Below are experts of layer 3 (counted from 0) of a mixture-of-experts language model. Rows are named router (the router's row for the expert), up (a neuron's input weights, with its number), down (a neuron's output weights, with its number) and show model dimensions 0-159. Each number is 128 + 24 x the weight over its row's rms, rounded and kept within 0 to 255.
After each expert's rows: "gets" lists some tokens that make up at least twice as much of what it gets as of all text. This comes from a sample of Wikipedia text that the model never trained on. Tokens count by the router's weight.

# expert 60
router [100 112 118 129 151  92 121 142 129 151 125 149 133 136 103 123 113 193 140 134 113 108  50 122 136 121 150 102 154 128  90 102 120 143 127 160  87 142 112 117 129 126 126 127 108 132 172 168 165 128 158 101 122 153 172 126 125 124 110  90 120 126 140 141 129 155 159 113 156 154 145 111 121 105 144 128 123 142 138 122 160 158 111  87 129 153  89 142 112  99 180 154 106 111 137 110 102 154 111  72 131  98  96 140 171 101 142 104  83 115 150 131 127 124 115 157 176 125 100 130 138 106 166 132 102 170 122 129 188 122 150 145 124 110 134 127 130 153 120 133 115 127 124 131 132  40 117 110 159 136 129 139 122 104 106 142  97 112 125 149]
up0 [ 74 160 166 175 136 128 143 137 134 138 135 131  94 137 130 140 113 118 103 131 131 125  65 117 104 116 146 120 119 167 106 102 164 126 201 113  86 133 122 144 129 146  56 136 147 141 150 163 168 117 118 158 140  91 130 125 127 136 142 122 123 131 166 143 125 101 150 119 126 151 111 156 115  92 153 121 147 137  96 158 144 127 118  86 125 143 128 153 105  92 135 136 129 133 119 114 101 155 118  61 161 134 127 166 160 114 156 136 139 138 144  96 102 144 119 122 178 119  98 110 104 164 136 148 113 135 169 128 148  86 112 129  85 112 168 172 160 109 135  99 110  93 159 102 137 137 125 147 140 107 109 122 134 119 105 150 122 138 134 114]
down0 [146 114 118 155 117 103 116 165 143 159 128 107 119 115  80 158 108 163  85  96 131 146  99 146 116 138 131 145  86 132 163 165 147 118 141 140 143 119 151 133 118 162 112 111 116 134  70 125 107 167 141 142 101 128 147 170 133 135 144 130  87 116 106 135 138 131 150 118 121  91 132 186  62 138  69 100 111  97 126 106 103 165 141  85 115 160 137 136 117 169 130 103 107 130 146 158 116 145 146 131 111 136 166 141 131 122 159  68 115 101 112 102 103 123 116 139  78 139  82 117 146 154 157 108 150 154 132 139 137 154 121 131 114 101 117 135 141 150 156 159 131 111 187 144 135 147 142 131 125 124 135 118 103 142 168 146 107 125 107  92]
gets: " |", " the", " with", " a", " season", " at"

# expert 23
router [114 172 131 108 162 122 147 125 129 146 143 121 174 126 137 146 136 116 117 131 110  90 119 101  90 129 128 119 137 101 106 110  85 146 121 129 163  75 112 150  83  78  65 136 143 136 112 112 120 153 157 110 182 113 145 105 125 166 114  99 137 137 160  87 140 191 134 104 132 159 120 142 100 139 133 111 112 182 141 126 141 100 114  89 157  98  86 109 122 146 147 142 129 125 122  99 123 148 133 116 122 142 128 140 148 125 121 178 116 156 117 125 114 116 138 103 138  75 160 189 128 109 139 150 127 120  98 174 117 118 131 118 135 152 139 140 146 176 134 116 147 119 113 137 181 111 118 125  72 143 131 114 124 125 127 140 140 169 111 158]
up0 [141 130 107 113 121 118  97 157 115 155 157 132 162 147 165 158 179 133 137 107 115  60 140 135 133 128 101 156 148  86 132  87 141 113 138 119 105  98 117 134  98 126 124 158 151 180 112 102 155  98  98 139 148 144 110 155 144 163 149 103 136 122 148 106 104 160 158 161 127 104  81 138  93 125 127 117 118 131 138 111 130  93 127 137 137 124  83 142 159 148 154 166 132 130 104 140 152  98 151 130 164 129  98 181 134  87 151 127 176 168 126  99 115 132 113 132 157 134 133 153 128 161 110 104 110 158  99 107 155 134 146 100  99 111 107 159 134 125 134 111 144 149 119 166 109 120  93 145 120  90 105 140  94 154 116  73 101 150 129 107]
down0 [116 158 180 109 113 147 139 102 136 113 102 158 123 142 126  96  69 127 125 121 119 139  80 147 132 129 148 157 191  83  89 124 172 116 130  96 118 149 129 141 130 133 130 138 116 111 127 100 105 141  74 119 147 157 158 153 160 158  97 117 102 125 144 118  90 143 128 154 106 141 147 120 112 135 127  78 164 153 175 105 115 127 150 131 167 166 125 102 111 136 132 113 104 125 156 117 140 162 124  91 157 138 143 106 129 144 107 148 182 140 130 133 157 144 154 134 149 142  74 147 133 110 127  92 110 156 146 133  93 103 110 121 143 174 145  77 138  90 150 148 116 125 131 139 161 106 139  84 119  91 152 113 127  95 101 124 140 128 121 126]
gets: "a", "as", "es", "u", "am", "ad"

# expert 105
router [151 110 113 178 108 118 111 143 108  93 132 117 125 123 103 123 139 146 118 158 110  72 130  73 122 114 169  81 171 112  89  70 126 135 111 157 112 158 144 113 132 146 111 136  92 137 188  89 163 128 150 108 137 120 160 108 118  99 142  95 156 148 147 131 178 140 150 135 156 141 126 111  92 149 110 147 134 132 126 149 134 152 119 101 134 101 127 160 110  96 116 154 156 126 164 149 143  95 122 112 138  74  94 154 135 146 124 128  98  67 139 120 146 107 155 189 136 131  92 108 156 124 149 117 106 116 129 144 170 128 127 136 129 122  79 139 153 162 132 134 129 146 150 149 120 108 128 144 150  94 141 121 109 132 102 130 129 113 121 168]
up0 [109  98 116 158  85 126 103 138 134  97 100 164 124 142 138 122 121 129 110 159 120  97 123  79 166 147 136 102 139 151 111 152 107 162 109 101 155 138 155 142 112 140  97 127 102 127 143 103 113 145 155 136 144 137 137 128 114 131 124 104 184  89 164 137 132 133 149 163 132 160 134 150 107 137 158 152 123 101 140 109 151 137 145 144 121  85 120 146 108 129  89 137 128 127 134 151 140 141 187 147  96  82 110 112 154 133  91 126 151 114 137 122 113 143 143 132 112 105 144  88 158 169 122 149 102 111 127  87 118 145  75  86 124 126  99 106 112 110 120 115 109 139 142 175 104  84 120 141 156  95 113 114 139 181 106 138 165 204 115 100]
down0 [151  95 150 119 133 161 126  91 102 104  92 132 108 148 145 115 111 139 144 117 100 123 146 148 180  93  90 136 125 163 139 112 122 149 155 111 146 125 141 134  94 142 163 122 174 138 137 114 111 158 127 109 122 145 135  95 156 100 139 147  81 137 115 154 115  90 147 144 103 118  99 118 101 110  64 127 125 150 121 127 144 107 116 126 126 140 159 142 136 120 142 133 100 144  96 128  92 110  93 123 134  98 174 125 102  95 191 124 140 143 122 150 109 104 177 103 112 125 108  94  81  69 157 128 114 123 156 166 148 120 160 140 144 127 135 162 150 139 126 136 134 161 150  93 102 202 123 152 130 176 138 128 101 125 127 114 141 122 125 155]
gets: " |\n", "|", "\n\n", ".\n\n", " |", "\n"

# expert 157
router [126 174  94 160 149 122 143 161 127 106 134 164 138 119 121 116 125 113 131 166 128 135 141 103 118 124 195 140 111  76 135 127  97 115 107  93 138  81 158 127 160 114 109 117 130 108 129 174 120  95 143 133 107  97 128 155 136 134 104 139 142 127 152 125 131 148 141 102 124 136 141 153 147 128 108 135 117 131 154 132 165 104 117 140 112 131 105 119  95 142 121 120 141 151 130 139  96 107 141 127 136 131 135 127 168 140 100 115 143  91 113  61 139 138 131 153 132  87 142 120 146 171  86 154 106  98 100  92  99  85 162 104 134 119 141 125 150 170 131  98 115 133 116 138 151 164 151 104 106 142 121 126 148 189 195 121  65 182 123 138]
up0 [130 115 171  47 119 127 138 126 139 139 123 177 104 115 144 154 102 173 101 115  73 169 152 158 169  98 147 155 111 124 114 110  86 134 123 134 121 162 143 102 161 176 102 119 123 146 122 162 120 128 151 101 104 153 126 132  94 133 159 100  92 117  97 122 143 128  91 124 149 108 176 121 121 164 109 129 137 115 125 100 118  88 130 127 153 115 167 106 110 112 118  95 135 144 133 164 134 123 149 124 129 163 127 123 147 109  92 140 117 139 105  71  78 121 108 130 133 130 140 136 137 143 106 158 133 121  96 113 124 141  75 142 162  96 159 116 136 145  95 131 140 112 138 177 141 127 144 143 153 164 151 114  96 100 140 136  96 118 145 134]
down0 [117 126 120 142 149 148 144 120 121 144 123 139 138 138  92 148 113  93 111 162 100  88 117  88 143 166 142 151 120 125 137 113 140 118 127 111 121 154 142 135 133  87 139 151 120 140 100 165 175 165 179 139 128  87 125 155 117 118 113 100  87 128 108 123 129 104 134 156 151 139 116 116  94 117 138 149  98 138 148 136 128 118 163 146 147 112 161 123 136 114 145 124  73 129 114 114 101 129 153 153  96 109 133 129  76 109 120 120 153 137 110 118  67 136  97 122 135 113 128 123 134 133 214 132 141 160 130 112 111  95 118 157 149 110 121 131 211 132 124 134 139 130 105  54  95 165 116 118 105 148 151 125  99 144 177 143 165 131 122 130]
gets: ":", " (", "0", ",", "\n", " In"

# expert 48
router [122 105 149 106 123 126 131 128 160 119 104 149 153 145 163 156 117 148 139 126 121  87 116 108  66 107 170  88 135 146 120 117  87 136  78 116 152  86 150 123 102 135 145 126  96 136 121 106  80 118 121 129 132  84 147 144 160 127 113 104 148 116 141 131 123 173  96 114 145 134 141 147 128 121 161 131 133 120 124 127 144 122  94  44 120 157 101 100 122 116 130 146 130  95 133 143 150 120 123  96 116 147 119 120 118 120 152 142 118 150  89 159 148 151 107  92 109 109 131 127 109 123 111 125 118 142 126 165 169 104 174 146 122 122 200 110 147 133 144 132 139 153 167 194 132 145 151 110 117 124 138 135 128 128 165 205 134 129 103 136]
up0 [142 118 152 128 173 136 145 124 124 125 108  90 176 133 139 133  61 158 105 108 183 140 107 116 111 108 106 173 107 122 157 137 101 116 152 102 123 141 131 112 111 119  94 140 122 145 134 139 150 169 140 168 101 161 109 125 125 122 168 141 132 117 127 124 172 132  92  66 138 143  77 113 154 124 154 129  74 129  99 116 157 102 152 116 154 163 106 132 123 127  85 106 127 107 156 160 135 157 132 110 132  89  95 156 142  66  95 112 104 149 145 120 136 105 112 122 153 128 157 133 124 144  81 133 129 142 137 170 119 131 126 136 138 143 108  93 154 116  74 154 142 123 117 127 127 163 160 105 125 115 141 120 102 132 102 169 104 139 132 147]
down0 [128 117 105 154  89 142 188 178 144 125  79 132 145 115  84 146 154 144 122 105 146 120 154 121 154 132 165 105 141 163 137 153 119 144 111 122 117  91 104 159 118 124  94 169 151  99 104 156 159 151 124 140  68 142 106  98 131 159 133 132  73 134  96 133  82 100  99 124  97 171 134  96 152 147 114 144 131 140 125 152 117 101 108 180 121 160  98 127 128 121  91 143 101 160 177  91 132 121 150 102 136  99 146  93 132 117 145 110 148 123 131 134  86 131 123 139 115 140 111 148 110 152 141 112 168 151 120 141 132 117 120 112 140 163 130  99 104 127 134 129 143 119 156  85 140 134 158 122 146 138 163 129 125 121 133 139 122 147 113  60]
gets: "s", "as", "us", "es", "os", "at"

# expert 6
router [150 129 111 155 109 133 147  85 161  92 113 161 118 102 140 113 125 139 152 165  96 101  98 173 133 103 151 117 162 143 105 133 132 139 107 116 151 127 141 140 119 129 106 131 106 130 121 143 138 121 131  89  96 133 167 123  98 158 113  83 192  93 127 101 140 173  99 103 151 107 134 139 123 127 125 137 136 148 125 109 172 111  88 132 144 122 150 132 146 107 159 158 168 145 142 106 114 154 142 129 111  82 110 114 123 113 104 178  72 129 130 138 130  98 104 117 153 105 113 120 195 158 121 155 118 125 129 164 139  97 132 147 131 123  85 123 143 123  88 123 159 174 164 147 102 148  92  86 117 140 105 123 100 170 103 122 134 117 107 148]
up0 [140 111  69  87 141 117 160 125 121 136 143 169 127 138 155 115 145 117 154 108 115 134 119 149 138  99 168 151 119 104 142 111 129 117 162 131 145 146 123 137 167 109 122 109 136 113 122 142 104 120 130 126 127 146 113 134 117 133 118 133 130 130 165 137 148 113  79 135 129 149 120 138 142 144 155 153 123 149 168  97 179  90 135 127 141 154 133 107 125 168 155  90 135 141  88 159 156 127 142 121 133 159  88 133  93 152 143 149 128 140 119 105 119 116 160  69 109 134 103 175 163 142 146 139 151 108 131 159  41 102 140 139 144 132  79  81 109 112 109  92 142 109 182 124 157 135  81  85 121 118 125 114  86 123 151 124 111  89 142 134]
down0 [147 107 144  96  77 119 130  96 146 111 137 145 107 148 129 197 144 116 114 159 133  82 131 154 149 104 125 101 122 153 138  98 110 190 101 136 137 136 161 127 131 199 111 146 138 119 114 114 112 117 130 139 110 121 121 134 138 133 137 147  89 161  95 115 126 121 101  94 127 136 104 105 134 151 119  77  94 146 160 154 152 135 165 138 140 128 112 138 104  78 120  82 133 164 114 125 137 122 141 116 161  98 140 127 163 141 141 115 141 177 116  96 124 126 138 109 127  73  92 144 114 194 124 124 161  85 149 141 167 152 106 145 104 124 154 143 131 133 108 107 126 129  99 119 130 103 165 136  77 125 149 157 126 131 124 130 106 117 148 156]
gets: " ", " P", "P", " s", " States", " p"

# expert 111
router [131 103 180 157 110 126 143 134 148 126  94 129 112 105 135 119 127 160 109 112  90 116 154 152 146  96 196 125 161 114 109  92 115 142 116 114 126 152 134  95 123 152 111 106 128  96 105  98 117 115 143  57  78 150 140 153 110 129 102  95 173 131 120  88 114 175 139  98 137 126 118  87 116 150 132 156 141 148 105 133 153 139 127 122 136 121 164 144 134 107 110 158 188 121 145 117 108 120 149 130 132 121  77 134 149 148 128 151  62 143 125 111 125 102 142 178 159 120  95 109 185 129 103 160 144 100 115 146 148 118 128 147 116 140  96 122 129 129 134  95 146 147 156 148 104 157 121 121 141 105 140 128  65 139 130 128 127 127 131 149]
up0 [122  99 129 134 110 120 147  91 159 124 125  87 120 111  88 162 131 158 117 121 137 110 141 134 110 127 139 119 143 120 125 127 113 112 166 119 137 119 128 166 129 121  76 116 146 130  94  89 110 168 139 117 128 140 135 181 144 155  74 123 116 135 159 147 118 124 129 123 116 131 123  50 132  98 130 130 122 107 113  96 162 121 135  87 124 114 121 138 109 138 148 149 151  71 155 130 124 192 157 117 121 110 160 158 165 124 125  76 163 142 105 130  77 138 145 132 157 103 141 105 163 134 111 148 103  86 142 151 109 115 148 138 147 167  94 148 131 137 110  84 158 148 168  78 150 106 143 127 132 116 147 158 101 137 144 158 146 154 112  97]
down0 [128 154 143 137 106 172  99  98 102 124 160 129 124 103 127  81 111 124 105 117 137 169 131 107 130 156 120 140 130 147 160 117 155 161 147 134 120 107  89 145 113 129 177 117 136  77 110  99  92 138 118 136 128 165 124 116 143 129 160 127  94 129 106  78 116 124 132 158 131 164 123 105  92 113 105 150 110 123 105 141 157 108 140 148  88 158 116 131 121 134 158 100 119 130 139 127 153 105 173 115 109 140 125 142 123 147 106  67 138 130 156 142 143 127 132 154 118 176 134 160 165 145 148 173  78 132 145  85 134 139 138 125 126 109 145 115 160 122 142 135 129  96 141 116 152 132 161 155 129 114  66 116 150 179 101  75 140  86 128  78]
gets: " |", " |\n", "%", ".", "|", " for"